{
  "n_layer": 9,
  "d_model": 384,
  "n_experts": 32,
  "experts_per_token": 2,
  "d_expert": 144,
  "d_shared_expert": 384,
  "activation": "bilinear",
  "moe_layers": [1, 2, 3, 4, 5, 6, 7, 8],
  "router_score": "softmax",
  "normalize_top_k": true,
  "routed_scale": 1.5,
  "balance_loss": 0.00665,
  "balance_bias": false,
  "router_noise": 0.05,
  "shared_expert_gate": true,
  "init_std_router": 0.0337,
  "lr_router": 0.000224,
  "vocab_size": 8400,
  "norm": "rmsnorm",
  "norm_eps": 1e-05,
  "tie_embeddings": "early",
  "optimizer": "soap_variant",
  "lr": 0.0023,
  "beta1": 0.95,
  "beta2": 0.99,
  "batch_tokens": [32768, 65536, 131072, 262144],
  "seq_len": 1024,
  "train_tokens": 431400000,
  "steps": 4180,
  "dataset": "wikipedia_en"
}
Below are experts of layer 4 (counted from 0) of a mixture-of-experts language model. Rows are named router (the router's row for the expert), gate (a neuron's input weights, with its number), up (a neuron's input weights, with its number) and show model dimensions 0-191. Each number is 128 + 24 x the weight over its row's rms, rounded and kept within 0 to 255. Numbers have three digits each.
After each expert's rows: "mostly gets" lists some tokens that are sent to it at least half of the time. This comes from a sample of Wikipedia text that the model never trained on.

# expert 8
router:107128127146128081134144123153123130094119133144122165132142150128121145125102157130092108188086129088122152118130160156093143093130153155140156116146113135126081137116178161102114107105148124105146127119134147104148112103137098113145121102143137164068104155119133131107134115092129091131172138162072100150124122168135118146109151148121107111089136079148158107148137095110148159109122128093130140134072137118113124123091119187128164077137120132093141105091151138161176090121096168119112109144136148143107153131126139160092141119139161126145114197155171130121153169151148132159
gate1:088143173168127170126081128134143175148136124109127118153093108096101077143127129134141157136187106127108112126108137088146137122145114122154159153118117134091142132097127141111105089145077138164112129144139149173102137131110163160126140110146113090131162114112160111154118122129135141140137155168125078123152140167104107089103135117123158124188140114104132154149118118143100107148114133148122138090073146127134143191131113167158133121120105116125162182107158128110091149066119148099106127152148138123159101123123113118146156163139103102126164160109148145154158158093134156124
up1:098151153130099141134138146159089167168133125176135082091077109108094138084139119146133120096172082122146135099133092109130144135129141148110151126118107124133159064130154048102132124121112124140159112127151113137088132156141192111086110144128134145086096112126101125112143078085151120144112143108112137146131141151122151177109115125099101095187109105127145136145103106108111106157147165152154140131118139126163135116152096164147159147094160134153156129128078143123117132123114120127132144159161105126113131101072134143153143134128161083116132127114092154097114168121118083132
mostly gets: " and", " &", " or", " but", "\",", "),"

# expert 23
router:122091162135135174157145066156118126114104157092102158119097145135159155160159186144142120158138117167133114174140124162133121103121087155140152123168112102154104127116128145132127113125132106110087132095140154138107135121080079076137153140138097164129151151145134161117141133129117168108135132175177103103146144114131111152085114100106151133160121135125131110131116155123105153161145118160132112101139130101142136080158098107133107122097083100132125121146147189151149118150113181144165148134148077166077129141123172101133131114080136127105094161143129129139111180130137154104
gate1:138136100136135114102102112098126144148110101135085136078145207131120146133136131094135136127145082100144164093103109125137069151139127115149112163153139095164113102140143119140142110082118119138103119129122080121092095102124125123149122133124112112112142121141144097134182149083114122110133138135116133138078168121087098111114153164133103144096107107183131142113116106139146146096124123124108149116151140147106133139139152102120104170114116129108109135115121177130111154110105132085114136143103132141089159136115116179129104136084156178168122123143129126163142164133168136118
up1:119158124114155167080146119095078126156099126122097125105164190131114159135135165066147100124131069146121135117121097092125123124142129103131147160104112155143100132121145143124113086092126094093111132152137033122117110114108128105138102106146146097138144084115184164146139148151137096100151113107117124103121159117105151128127168134148114107096124119167124159143112104146178143103140147172121127151139137121084145162145149113131080143121108150118108125094092164128150142093154156123130153146140128167102167125112155143129152112077114151178137110125163149158110132150153126150
mostly gets: "\n", ".\n", ")\n", "===", "==", "|"

# expert 5
router:096093130130109107137142133126128094140148138187133153132141112124132113102159164143106118141077100132123144115118161138152120170143179109091138159126120131103092146127133147145140145115133120128136120116147103146155127136153144109099123147205100140114090158133120150097156118121148141122167142129123130149125137106173151120134115142141128057093100077118144122093119100099173137112095105111116098093146150123158104141123133158099110102114114142175150154095126156098177156107131133179165092117159113162119103152103116164123161099115125145174151118102082144129140177116103090167
gate0:155148132128116142117134139140103112129159187136115139123141143116168110148149119148128117115155111108163135169161143117126126138102139155108116181070138124186075129119103144141147152101135156157146120099084129144166119095142112151162099125080120123101107115170123101087122111163147124107166123133142131155129126099101118125151172132103109102114170131141086145108151153101148108081127128096119131171101109123136113099109118145142120118153133098119095111155093086145119147110120111093116132088144085077117130140134112121155075147171175141118075159101104142183129123135182094138
up0:103123117137139152130149099132128139163134096119131137127155086092113156105139162100079149131144109149108124129084143122152197114066125108123148090167139105137166127089162138151116140165133104132097143173130090137107113124164106131148164144141125144142124123124114138177131118118097162174116157160105108112096115141122150123142123104137123184113139165094133108167092116129130136147138168116140157114143132156125133114094137139109105112089110108131160171104149127066090131114162135114099141167112148165111119130131148140119147144084120116145152098160154137085148146121093139122
mostly gets: "\",", "\".", ".\"", ").", "\"", ")"

# expert 0
router:147142144136113120106109113114094133101118140119158123127088150106146141158150127159107098103138111134123103163148111140133145141126178115130179156155115103154127167134122101180112148177128163160126148120135157173134126138157138110128153090121115118144093107133123130154088071114174153109147104119102156114172113100170127110152127149115152135142177094173112116097153139137088075077151172124095110158153097135155126090140098130146102138165128105136129115157113170119138118140134100127144083158105097101124134117158115097118109144169100175137146158110130141118140139134169098128
gate19:161161088144101122097130145125124100078146085163076139184124143113086132150143104169111142109133120162111145141148117108129157148137124092132100114139156116109097145157131137119132138132121160132147122117133114151178081105093138144155124148119119181107122093108135127099098108107147151129148141117102103101111123120139124129162081080153116107176117147124144122139091104110136089089125151163145132168113158126106117120101138161143115118082168140109100147112112145148145123122153084105113095121058143112120149157154087129164144136129175115114087145107121104144134184169124153116
up19:164170131107085110128117149095101136110184119160120118133168123148075154142157115140139119136109133180126149129148084106144092124126159094104104121157181129076131142134100140117119113131163158195151103111126122158132087140143125177158104138150139123106164092132133111102122108123124097176162158140078081115077115145144136125162100084125128124131075147126137163148080113108138068111134152154120138183143183123166113131111142155147129115072116108113134135162109143138139126095144095101102089123113142121174151157141081127103148156120131118114113169083132119174129155134133119134
mostly gets: "ih", "uk", " Zh", "j", "í", "ng"

# expert 10
router:143124127153159088127096122139137127125131124068112094103085146094123136195148100123099098102130098123157169152150128140166070168139104110085097111138107090108112155135089093088112104085176124142109137122083132093123097112110122155117104112120114146160101144120168139089113150159147138113121132121107131207113122136067121151129138054152125142106147123120148153106129109154152095147112101125147148145104080128153127119083094141079152131139171095137108136135127132131152130109075134112110136132105132127115107135139127126143089146160142141127126111166116145146094115121092161145
gate1:174157156117143135136139141137097123071162147116147145156138148126143124119139126117123103134137064112111146079129153087157152115104148150108110103164142077120115130117116119173116109124176145156169108118136075132134087097144118077137126133134120094137111142140136123104133140162104084127122160111143141141122074117140134115130125130114088107145131125130095106140127121119143134130126132108102148132096137108096111112130148116123092144159103150114187109096107139123122143139153130137175113129173120081096148141138160154070098118114116114159114086131134139125101098142100150114
up1:146120135161150126088136127124147089142153134112104127124158096101161140109114119132120134129102085128126127149143138152164131069106131117138153102134138118105105132131181119105088118127134083133119089113158148145117129117134138158141145135111112127142150137128138101108158152129142092127114150109169092110115154121117121110081144150128080087124128100107137138145081151142145141098146135138143167130052108134101114152090094162106097122118146154141154143131104123164128107125122128143112132105110123103139150097118145137096134139129122106141086113124119086122121160175110145078
mostly gets: "-l", "-P", "-c", "-p", " cl", " Meth"

# expert 3
router:138111100110116133080123128108109163146136116136152141170132143126131144135143129135103090176146106149103091118119108108123156125132083105181114130153128152144118093138092122129110094114135112106103090111187128158104107143158100139127150086142157145132093075128111098170131100144102161107103170117111100125097144121119138124127108103137173107107072096089082147094135087169142089112185130139086112154156085160127097137104123103083129117138142122141146149114143128138153141168115148153118159065123140166150117096081158140162146132111121148123090080128104170099167116128109118139
gate1:102146121140126150136138110114097122073150114096174148110143172159157112169131141065154102170126163119091133106138118097100097109131112111108099132130139134131103128111136120113148136143120170128155101128116118124130165127097068150078145149155150129129100138113111136159123112132106113178142137120164102151120120103145132125126142127148168157104142120126114157127154122128151108128143123094127155125109155119087111149117117107128148113101109122146163161113111154095117094098116136115120177122124160134152136137118113082088165110155126161145150079138120085144155108144126146149
up1:132117167125117128105164159118142167092175147114128114146130120149139137114109128113137115115147106102121112116111111131108129124114123147175105159114131159103115140153121111175050129124122138138108118087144106096087137123123103102138110128178122103150077157090142114140106119102123139185127128160145140153144089142127093121134150140118133099090078170076100129132146133116142147143130095139098152081127159093143111137116133171102130095123133091119097160159119139119060123153117137102105125117132125137128122132113143137170131123168128168171175119089171179103154107119135149152
mostly gets: " would", " could", " ==\n", " may", " worked", " make"

# expert 27
router:157136154104131126139132114126110132100094159112096107152129106091130137104122153097144099114148149130101131109137097096154156134110091182129129089110084116108117108133110146155102142156128119123147159172130138120101158128130144141143145144103150124130113097117110124138135129121159100136153102141123105105172144106135117128130133126143074100168149101148178138110124115093099129128138104099150116141156100143159174136146164118111117140099137119122116090139120118131092174120137136063115147146119172112126100138168131138146110128112138106129113157151100084125141119087145193150
gate0:133152100099179070155098100139101136116070126156125153089098127138096149126086106127133135129148121162074094066113146130107134124144170129190178125161153133078142157144143137141129143140139087179137139193157115131132114112181103151132156094116116145113108113162153118118148154099133137170150158151108143134115148129137100123133123085184099119135145116114130097156094129125168143145094126104082146110136117148113151117118132113140117114141141121067137139115127097118127094131135141120112142173139117130148154170146151126142125144132130149127128110176139170141118117118140164116
up0:129094117164166082126108079140095109126114136161121124113174100081092096130099172102107161146151121143113140096100087131117098135145142122148139154134121136090137122064161133142123155096105079145101126102200091131155143120138144116145147125144160176114116135160141061107149125122114187123100122088093107147116133113082151115134132153148144131148114122113128112112115130157124153190124127124123131143132108123109086145152146129139114105103143133150128105162149127112136125146144145121157116129090106132150132107152121143102110113135153146140112129123126126100128119119110105123
mostly gets: " including", " as", " As", "=", " include", " like"

# expert 30
router:152167128098135171140179124096151100152130130107107127091138102112140102136118128156150135124140129125097136142136120113124170151140115144142066130162078175120139134121126129154153135156149141100139104142173122178102163153078125100093112117128156128146130106074148175147129102131101137131096144162131106099117128102146116108124136115110127130104117076111154138125149163113172135116145142120134118116170111097120102116108090112109138105104138111119139139107134167112119123136141160123126188130132095143104122145060178149130155126116120109142163086130178140136148156144121118128
gate1:127095130082087142151105161148124101084140109136169107122131113113109138124137134129066156107120115142122070183138111144152123106133088121165130122076102145126120121114128127112075164120115097111119146090134144136109133133093125125174167123135130139151163162130121139144082094111135120128084144130146159126131131157115128129100163140132140086173113132159121100126153128137126100135114126128093090166178148169101110122101137117067058106108184117076095146108144149123129135195124103130122217131177107117129129176134122135147203174147141136143139136154140124133092104131143118171
up1:102145116133141146106154112131135090127122158128137112137124158125091139134136153130132106160116125172137123093139142135160082133118124132114168127151167073133133184193152162147157107170104141109095130126133137106126118132096094128126135169151127134074133092115110105178156161137136088118144106107113132148131109112160130132166135115134158146099124118148090160148132114162110157065144113122186103111108130133136108130128088173103099157130158112102128134121129116113157127109127104152158123119110131111129100104128135160155155106106096127143154120127086148134101157110178117096
mostly gets: " was", " is", " were", " are", " had", " has"

# expert 25
router:124129158110143147134155154133099098157120137084166114073102138099161156118166118147172180102155149130122138115124153123121124109189133136122121070115130157139148130085121105102105131135158128121118101106133152092142132122081177141152086117101108122141084107128128104117112148121122122148165159089131161108196105141086103128128139122088158135165134124141097183119090121147085110132124111113112144119144147144116134121159119130114135155099090143145133143125191136117109111152117128126144128102111092116127114136177121124152123176141138103132174125163137120087125144139127146111
gate1:141150110124193130144138131099127125121116122091101141131122152103119115157104096085139149121141150148111103137142116143158133128098137090111087156168142113143122157170152162148094105120147132080131092163106138114120094146145143132135083085119153164097138130157107105100111132133172128128142141123095131093141091115090155119147115125127160164103168127147153130104105156111130142102113145124149128196127160107154137083093145126107132128127132132150081163152147128098128116144140175141154170135173098147112097173133115160119122094110056116127099169147107184102143104105149188137
up1:084066187141095117133128144124120166112116124157122093122103143138115126158138135151079127112111118066131117119168115162114169110126134107093138158111083143123161128137160108130134148121077128137116133114174103163136178153118149150146135133172121126144147187163150104112142135121107127129118127177162148118115084131162141095137096132142114139087099150122080122137137133152119112120128159100144180109147106167147127170176147121143171185149104122099163159155137164118107132138132098168163125145112141143139165083121155121110116093113147125164119132109138140130156130166108119089
mostly gets: " he", " they", " she", " They", "He", " He"

# expert 1
router:119136143119107105148119145110088155104112144130131093111087151134186099138086134161097134155115180107107097109079148151111140128116139150151154150103142111097146132111096120099104162143096136130121121143108142166131133120161153132147196138132141109091136144090135147138107141139122107117113132142129134108113157114128087120112098166146180083111100141150114116137151115145134120081085157107094097107129137132117084151123114119118143153111128113112111108117129104138146120121138167153177114122087147142087148095111166122136150104141099127165111076124092137162144119099097081108
gate2:099131082118136119134128073139145168127139151140141151122115097155113131108137132184140149092158205136131145100117134080120118126096097143099115088092112149163157124166158140148086160113135134162114110092101131096140167113141047128130148143099094149100095120135120124154140130126146096149167149077169096167168114134133111093150104115153133113128129139156128145113149136084114118135124128094131120093115125115075171125122081129113081134103140120140153109137103119183150119116150138119104103124150156104114136149106122135128149122107148124109094101118133132133159094126124125174
up2:145159149158120072110098205095116101118114119127122169127150131106160125133123123126102108122112107089142164156148139143155112111159113129147120172168145110122142132116126100115131118106120150138138147151143145138118143151175195161136166132103139112134128141110134105080133107129133106111108131168102132108126146131163153125086131144088135164147117098152126137131108134162085157080112083138085144134184122111147143138117164139121114094119133165079118144129146123092110125166093121146159147154103113165146113098193145096169108143109145124117087192140165102138170123142098089112
mostly gets: "199", "202", "196", "193", "198", " July"

# expert 21
router:106111091148139134111088118127114158146160145098123153126131095099101131114153133163120094113155142145131132097121110147072119139138164154106105112121119123152148152136157089131127119110158083162119169143194103168128153125150112168145113126108156124098145116130151134108125152126127096132141123127115160132100112118144145119125152110129140127142121148111148085120138178129149142129114137155142128101150142151124105096142142126140125160167077123128121116128102117142125097151105118144129109159082119102153169102156143149085131111147129115105153109126110210108113126142137112120
gate1:122146100126153147129117112114159150162115178082165115141126108065118116152147147137184129127182147164115095109109141096084119158154161136116112124075111152120109131104120120128124138132141080117090143130121103097134101139123126160156128173118136074138118106144136191155117166121131153131148119154123120140105113126132186109164125062105146100133186138153132130117119155171151112134111126140125148108099170099082106135122137128132114164142135126165081152132114145112120107158107106162144155111086108145110110154109147155082124117120133153120124089083116126121141130131124115111
up1:139117132160102131114119137188111100110136102148123112152111130163163145151113124102095161152096135090153158110133105125183139090116144112112128104126148100149145109130095151129133165088130145114168147093133151133165152135134125095100164084105154170110090130090116091115126139091114112121097147091112160112108139169104079141087153160142129161132092147134114139140120118086159177128124123120132104156139104123165108135122160147169176107111154126131157096152138106150147171143157124132088114157162160096136173145127144107141134154143133102133142152146162112130115093104128144130
mostly gets: " You", " Blue", " Love", " Santa", " Your", " Ever"

# expert 17
router:112144137129166126133150066140129121155145149102128166160128173147138121141137091112102113156169149146115148096112146129139146185084122121108173102134133104134149153167134123135178152112117108063135082089161097120096123125128118146140122122100115111107118110155152144109104097123175187114151118126091114108151115157140152152135131096141107131096157116129123133142136106142155118101109090119104168147116159146140085155161088114141099152125120174146113129136140101121119136118150115149078133115083149090124159157172100133121140119140133094178159129103136087136093148109155133136
gate3:134186095134122127138165118111123149123145118139120143097098164126151135153135083119151121125140133125136102177137158170145091142151148116145149130129115110099130108150101116126149170163144156114121160097115134151103123120146105119164116131181137165130116105115149139113120145114165110117164140083116147116136163184125161076194166121105079120107137115129149120070138127141143141090118128097093144126114095128118150107159167071156148120083139124132100112134171145137116146101164128075140122099118126129157157139159120144105176135129126144118084069186137116099126148133161122147
up3:129112114134118132113117130116139128126143142157105097137102102121155157141112084130143073188152144167130098161133124118127146158112107118117117125101107117137137128136091109123155124141112107113115162108113139105127113108138167143137119131174102105138114079134153157089149115155134068103126120140060115097150143188124133108176126177117091142079107095113146147088127119139135109151109118164095125112139166066119085160120163091166131125095121118139133158121142155117169153132131112123092146095116159182133129154149124100150163137129128124112114137150162073195114125121175140097
mostly gets: " per", "(s", " Turnout", " ±", " Candidate", " except"

# expert 7
router:136166093121050097128119101126118124141155105148144128204152130153113126138160133172142092108118109075184148118145136106086168116091122122155088101117146101146108158092119085129123142116128141140136138125083175149114098129154122109128104088156101125134142154108107102168162118123127107160113115148161134153173122117123103130114113106114125145158112161110101100137088150104103066135154159118171101123115147150140168137192149137148125129141125134132107099110166123107089121151134112126098138149090099148111112151101131136062111176127132117124134144138157119130146164127110102138
gate1:098107116115090123137152140169150148118130180133144124152150049114139153106143128156146136127102122125103101106166180125084111156174187112166169117105099127140171107131086115118119071102119113135144157178168158127139081097146104140114152084119152139133128104113119146139099162103111141111090164106140117164085115101141086126116103124137157164154160179077133105113090105141175118132135098103132142126133152133097132133134108119133138166147100117162118120114092100101140155161077150136128123129087106155117149146127085140105112093145141151127137092113149144126131138129129138114
up1:106091122115119104180176176091124153123147119157124136069079138130152077150127120102131152125103152124118113147118078138142121137124109154146113147124124155100149140116133131089093143166079126180118116108114085076125159103140110118143114145119138125132156112137130168129177133106128120148123130146140125133118110147126157109140143090141097151144160102127098118102145121128164146172127139150139131103141114144143133148137172121129150137121111106102113139062113175130151113132097101115164111124127125143125147076139143094103143127141146139129161121082159137164139127128131175110
mostly gets: " William", ";\n\n", " James", " Robert", " John", " David"

# expert 9
router:143152112120099164139118087087142188073157125161146133123192124165156128139101132115136142130155150099118130120126126083077126095142157140136137169111166157130144168143130162123120091130116141114096115130087095151136130127116108139130129116138147091143161108143170087095140136108095101113134128125149112132124150097150151103148152148118135147098135156134118152110134126137137119142096133183153122106128130112110095114121138127153093104143125164154147167096124088123105150163141129140124182147154156120093139112133122129140115099127127144124103129149131127153110120123118147104
gate2:170126120115129149119158150144149167109126126114110081138157101157114093118144134101111139130105129104096138166147118153157100091137091124106134120143154114110175189109153128163148148147090133115130129095146109147152131161106138114144111138110126107118116142159098123111123137148106124123100108153102132123165104142123133127117117125188136126128131122129087137115154162110109086113171104139198132166116116135144128128149067172165123134110115082173161083130181111112103146113129145196145097113141074145126114136119134167154152120130094148109157134118116136132138099139162155158
up2:122155105141103116100196142125132120090152110136115125102146111184136165127170146133108107128134096170114106130152119160132117147128121134130171109124125109131141126131083118131108143135146112123153119095150145135143081151141162109166134106114117103132134114170138123126081125150133078142114147128128160156063111145128147084126091154160149097174112172153154121115139107155083083090133129121159103075148116190092103160118120125134103156148140114153100149129185114149115119142134129145110084118118113155162080128116161094117123148124117165107126113124134113181167147132147117127
mostly gets: " several", " those", " teams", " points", " others", " many"

# expert 14
router:143136172134149130125163084144119081116124131167089178101132130118120134105110139111145132107131135130108159123146144144194098112112117151143147099112144126147120138166156141114140132098167096141120134116114148117077103134134149153111088101110079108114125106104160136121136153114117092133091155134112160107130121152116152118131146171151121107105136109145123107112096154124135158180122127175108059156103121103159118138123161130127143140121099154130112150168126099142086141125128127117142133156124083108168106126117119137146129159119181153139120111125145121116139069161136113171
gate0:125149089126155106129131136150116153096134095141130120150136126147117079182078156124143123146119082116103134131102169105099102148116116157088090142129141146129149104142134099090140110092138100151145127141150078170100120138165109143170149134123123099090123119122151128139083084103087097094085125156107119123128156102092169088104106160070094132136131086083128138164145159140138133145134133182125106127054139144107106161111117097121140145095140140098144126140162126114119100099132117154117133153153116129112143099153200150124136122109113098103123083120126108151099117140114116130
up0:122154104093101157137146117110136128093138112148145119120130142135123148067129132144136124131078100132139106110106173137099132150134127164057131156140153116124132117141073114106152109130111114121127111140128162125111106114131120125109129162130135147135134105104120133119136092173134137133136171065163149101111125133123129148100157073164106138204136142137114136080114074160133170156114134146136131145140141144110126080136101131129124108111133115105136097118170106151116084143132094128099138121120144119099133146143123154119146179089136124136105151076100161191112112111135141121
mostly gets: " President", " member", " director", " Party", " son", " politician"

# expert 20
router:110108122162160142116127117139135146119148167114140104132134127105150078145149109122092105115134096124163151118131164089086138133099135128128122132165083099138132148151105097128150147142129156143141112122134163131118117147101117131144145146143167146092150162162148124163156104125154087098142099129110108143101111119112126137170103116136128104143100194147144064115132116118141118119122167145113171122139131110103131125117112112110116146182129087129077097095122114116148118105094114159155120162070104158159119110183139077091138112174095127107102143095164171120117102114144091146
gate1:151126121097119122102097182090100138101130121124150116130107151098166137159135109137140114146154122147089146097114141162085131130131177139126164158139118133090163129123103090158131129069118097101149161149135145149116131158135115131135111117119185161076118128125107082147157131139144168119104131136124160134119123113113106152147103092110088181102089123100161109170121176173150171112109125153117146142127143138169084157104090138120106110142144124120108154093171117112131128159106098126134152142095065100121150144144167122085113154146122150135103107169133132093112160148131079146
up1:103145097138128126147147112104134133156140148133091147105170176148094121087103114135111153121074144119117151132111164138115135133143119135119086087122112156147108156104153152170128089124133104115089165120122116150144160135107152150182170122148132162129101101140111162169135151140134098110068140154113120125122128132127133139110150175081121132141148109137155139116126131113111144112157106148145128136142093131090155190111095085101159133140121144175140131113111123112136110107152132169121104098141134126120147077128087121132121105124107104141163125134089129110111090157139126092
mostly gets: " near", " north", "ville", " Cambridge", " south", " Puerto"

# expert 19
router:130143154132122100154120127159120129138093102139114131119089135120104134114105129140146099143129152104135112101121118117107121123147160141123121102067125104101139123150102147109101114161129137122143094132117136105116118142129135161100142117145169125120136124161091138142135136133106098133120135130119095107105180176116157155155125157150162094103156078127150132164145113152102123109075146102100129076128120120116142133175153159073140081111135133160138140144175095097120131103129129120085097097125138113083145153104092124087167152107119141148087132111100089135126121135119113161
gate38:133134154118142122147120077135128118094139111142121096107122093114099128157154104120155165152099161122158121160159164144159136128143135111154140144160100122144160145119110135129135116167110114134109098135121140116140141109139120164200155169082137104138068122147127129158142141162160178194118136100144148109117132125057127116115126113113126162140146161109147128127088126100111158149107151106162120120082161106159125123148153103114160149151121134129145120176125085191101145112133103109135150140169110106106116094120110068136131141094128129139125157116145117143114107155133103137
up38:112139153138139158159189140129137157175090158123131132113133151118111137130131148138106128150138149160126165142080122126096112105095102099116107139079165112123139096146127133138098148137136132109118137094141137156108105132120153126087126092164115139164116118129098116177079151133166166143123120146123157143147098111145125116145094130126139132098127077153162097140149124159123098106156113147100075142136132125161116140115127118136087131141138145098123118132076159076148103150136168170128182142105129160124093178144103139113157119146114163122137169178120122143129112093134134123
mostly gets: "born", "',", "186", "189", "184", "188"

# expert 29
router:115095123166098138115148113130116136142122143108154129123158107092127123133165104084131122133108111110126116132130150123159106130098163093139135161171140079132113111115144141129129091140155179115218131083122133093141123116134126116148097156169137142113155129113106087132132122112111158097142101077128113134133063111101126149137148140129168152149190123156110160117151093127105111165094112146143164138107099104153075100149141133143087145132105143150166135154098102080129102124124125117121162139086121094133115119194163096151125132151132119139146132132140100105135157129146128082
gate1:157114166159150139141106164132119155116175156142135173115138120129075173106116107136120188111101203111146139125128104124153104162091140106128156089131110129137147163114146080128140114132126099123124112151143120133094122133102111157130101117145117138133157114125146106078171186129146153150199133123133111131133135141147135121142097147114141114123104128130142130137134115111132122123131124074135122143135145097160116159148148172120159136131143135099148135103129145132157093140133164132068138101132131156079114123106114162098117104118122156170080137105084135136150110143153150123
up1:139146126123117090128109135176076149165145117091102169166127137139128127153130145126161125113095098069155132153140124087111127149134141160139144138163118140157126166082126116105093117138144117135135126137122132170106109164125116143066113157142092072133118154094140114158126170104142095141148125124135182137108142143122173130091140125146090088138166103091143110124125106086120137127100118131116127171144138114164095169164179095106101119108179145115149147115142137138140114089107119120094114106119145151108156111126109122166051104106170146138098133106131124103131163153156102118
mostly gets: "Personal", "See", "Career", "Early", "Scientific", "History"

# expert 6
router:159131116109096194123134121121111140126116081204132108117128088170097116113096126104082115095099145136149150159138159108163097113189140136141159145108170116134113149139079118118135117140148104126164170184128107109170124091148101088132164113154147127136141106120121087084152104117123156131090078119129126135105148123106133122142101096143098097089117150117126123093129110145137151169094126150137130072150135126136171079109165137132128119149163171119117165112138127139118108142110135124165118141143138161096089137104142169112134137126118165113115093123091127147142160105099132097
gate19:157086142161117112149082108113163109125141179134125145104115092129096127120116094186079157089136144126160097090144110145116169085113090116168100169173101131105102118142126165117148106144144120115143140123151132122098076091136116153104113111178117104158136153140124135103142146141120160154162102105149157130097079087144180116132155126120111134166132112122159133149107123121083113133148108143140163140133110172122100157124117091153125149129143136089123140139109112131120147106110140113147121134148114125141169155111135139098148116184094099120111103154129086113114095133160182095
up19:109121148096107136163074136103126137095165103112118158144090109135128139104101145145136116113138110118144146101129127118114163179085119107101143137136129118121149122107135075143129153123077127146144091139152117100151132143109111125139135117082101088160145123101120159085130130121106175137141133134135131139113121116117106132079120120102183132140102156118129150136121124134098108111150118122148118090140147147139096108197182144143109148099125134162132140129147123125141117104165113093154196149144170176136160110133148138104125136165164120106163110155172135144159104102113163124
mostly gets: " Avenue", " Street", " Railway", " Racing", " Records", " Stadium"

# expert 12
router:130086128133174116164136153156114155121146155134066163135093116114097149115155161128140128115136162149140121126101141102139169122131144119131136152157148172162144150136100147106137141101141064137113103099089120079110113140097153123103119119150123159130147157145134159107142126134120132127148124108123115119119109171125135081119163106138166150102116138168127128157117103125139130153112106119083122177127102127176151140084104116123166131130103131176083108129166118142166116086092112119127094110192115108133138139091143115148141070118137116112118176090151136120162122159106152098
gate0:138130126139147111155121125162137099110113108089136150139153148127164173105110151113133110130133180119134132134138070135181158083126138160128109140145165081174168113121117132129159138156139141135109140101082171132108152129165142116148106103135141116095121125087162096136124156129090116124106108144102113138143147126117078119131131142142124151128165111154115150119134130125152183118121121092161141134158146129116125145134140159081144136132156143065107128147145146086142096143142110085129138153122131163119112163123162100136107100120169107148147120130162113150151114121116168152
up0:127122151131099126154123175109114129074101138139164139113124077123131126139128140158150148119164134146090163099100149131135120125140138137129100148123146115090131143137153138169088120132119093142090146145109147106136110145164099106070140148117133156131124084146136122108134156111111149129132113108140159136131122088150168125103097122164109099140114116125140123139147099106111115122138168128136133159087100158165147150171100169122136149120084127108143156160153124126073131131134124122134127097138103086128093108162119122124127146140134128151173155108108154128164152142057092118
mostly gets: " (", " \"", "(", " '", " [", "["

# expert 16
router:126123094128120123142129135119134159109162132125105077121109132161158117101153111110104134128115125140110105113190129157106172111052073139091138096154144157083160121158166140162184106119112092104180114127148124139147089141105164148159144120098132117100157128122136119141174129152138117153120169138145140145149140109141078118146100137164072137143138115151106073122110130144095148127096140163152119097169098140133104104117121118142115138153104146110123131118135105116161102156128134127144079133124141139127125123120172118120122106135104097094122144121150125145104144077126140118
gate2:143156137113147086163116141100112097119104132137124093132131144137120105175076079084123132115108080130110101113126111136198115178158136099110129061154121147151142167106135158101142167117170115125137151121095158149136137130160106108126118113157128134125115125152109102120134075146108150110145138129113115110139136131117179169136122138128098059146156080126171133149106139106133108124161147122162120109126143133150110123117113142122126131132101140123176152155176136120125111149116157149167129089077100129112101156127131135136053134107090142122097143113096154098124075108103144142
up2:117105147092136161182135171097083131136136117126123106164112190158118175122135108167139146111134099150143129123127098169131141169118147124144132165073127108162117102117137172140102140135104137155081130103149130140133196097138130102151163086145116118117113114115122145137090130094100138104155157122138150145114117132191126126116129077136116111147148129129074141113173125175137145093141084118104104170150118128118137120118113108178114064125149123112111140131105109137117099128122121175108117153114149105115107166125129098112142127126132128123136113106155138113142139165154130132
mostly gets: "″W", " without", "AR", " Records", "TV", "TA"

# expert 2
router:105103100125126137133123111127082094116118132141111110154150139114107114187117142110114123143139087083131128137104157074119143105130161096162144153108126054131149134139107101113151164129112138154092115161122116118126154111122106113150110135157124111148115114121070122167138075127062145097160133158171128089095096103123158117124110141113123137092086135116165103124140140095143154114180161137127175095137123069117106152103102121094131138170116143096086128144084131083098133117110104108131127107151108104166129115117126143132103141123147146128134139187126145096131117169153135123
gate1:163137155112141135141115157096166109132116133139124146126092178118106078105160122100125114107155142128089172079160132175173137166164150087097137113113110119127148129118114123059126151150099134101194106102103098189160151134141150152111152138146140100142149181110118099119079127153099147144148117114118112091083149103135120152124131099116137150158155108112090155117148136165175124145105136139126135151128134042147152098142139130126147135148143145133136122132119119137136116141115099136103145101107124154115180149121155153152116138127121149116100145110157124137112143131123100095
up1:103203134122171132114116119132114151099151135097152085142132170117117148138090116159110105135109139154155155163123123124100150099126128140126133128120128144129158130138163137138123097092115129121124137102172172122089161138129096132139138100114101101104147134152150122129214145114153122149133107168149147114115133129111127128173137139127148106109143111130137154118136127122146082096167124118138133124140128166116157130135122147101117114123149154171138115126116102142133074108123148142174104141126084081140102100115120126137187107117155126132156106181125130167107145134134145165
mostly gets: " la", " himself", " too", " able", " von", " itself"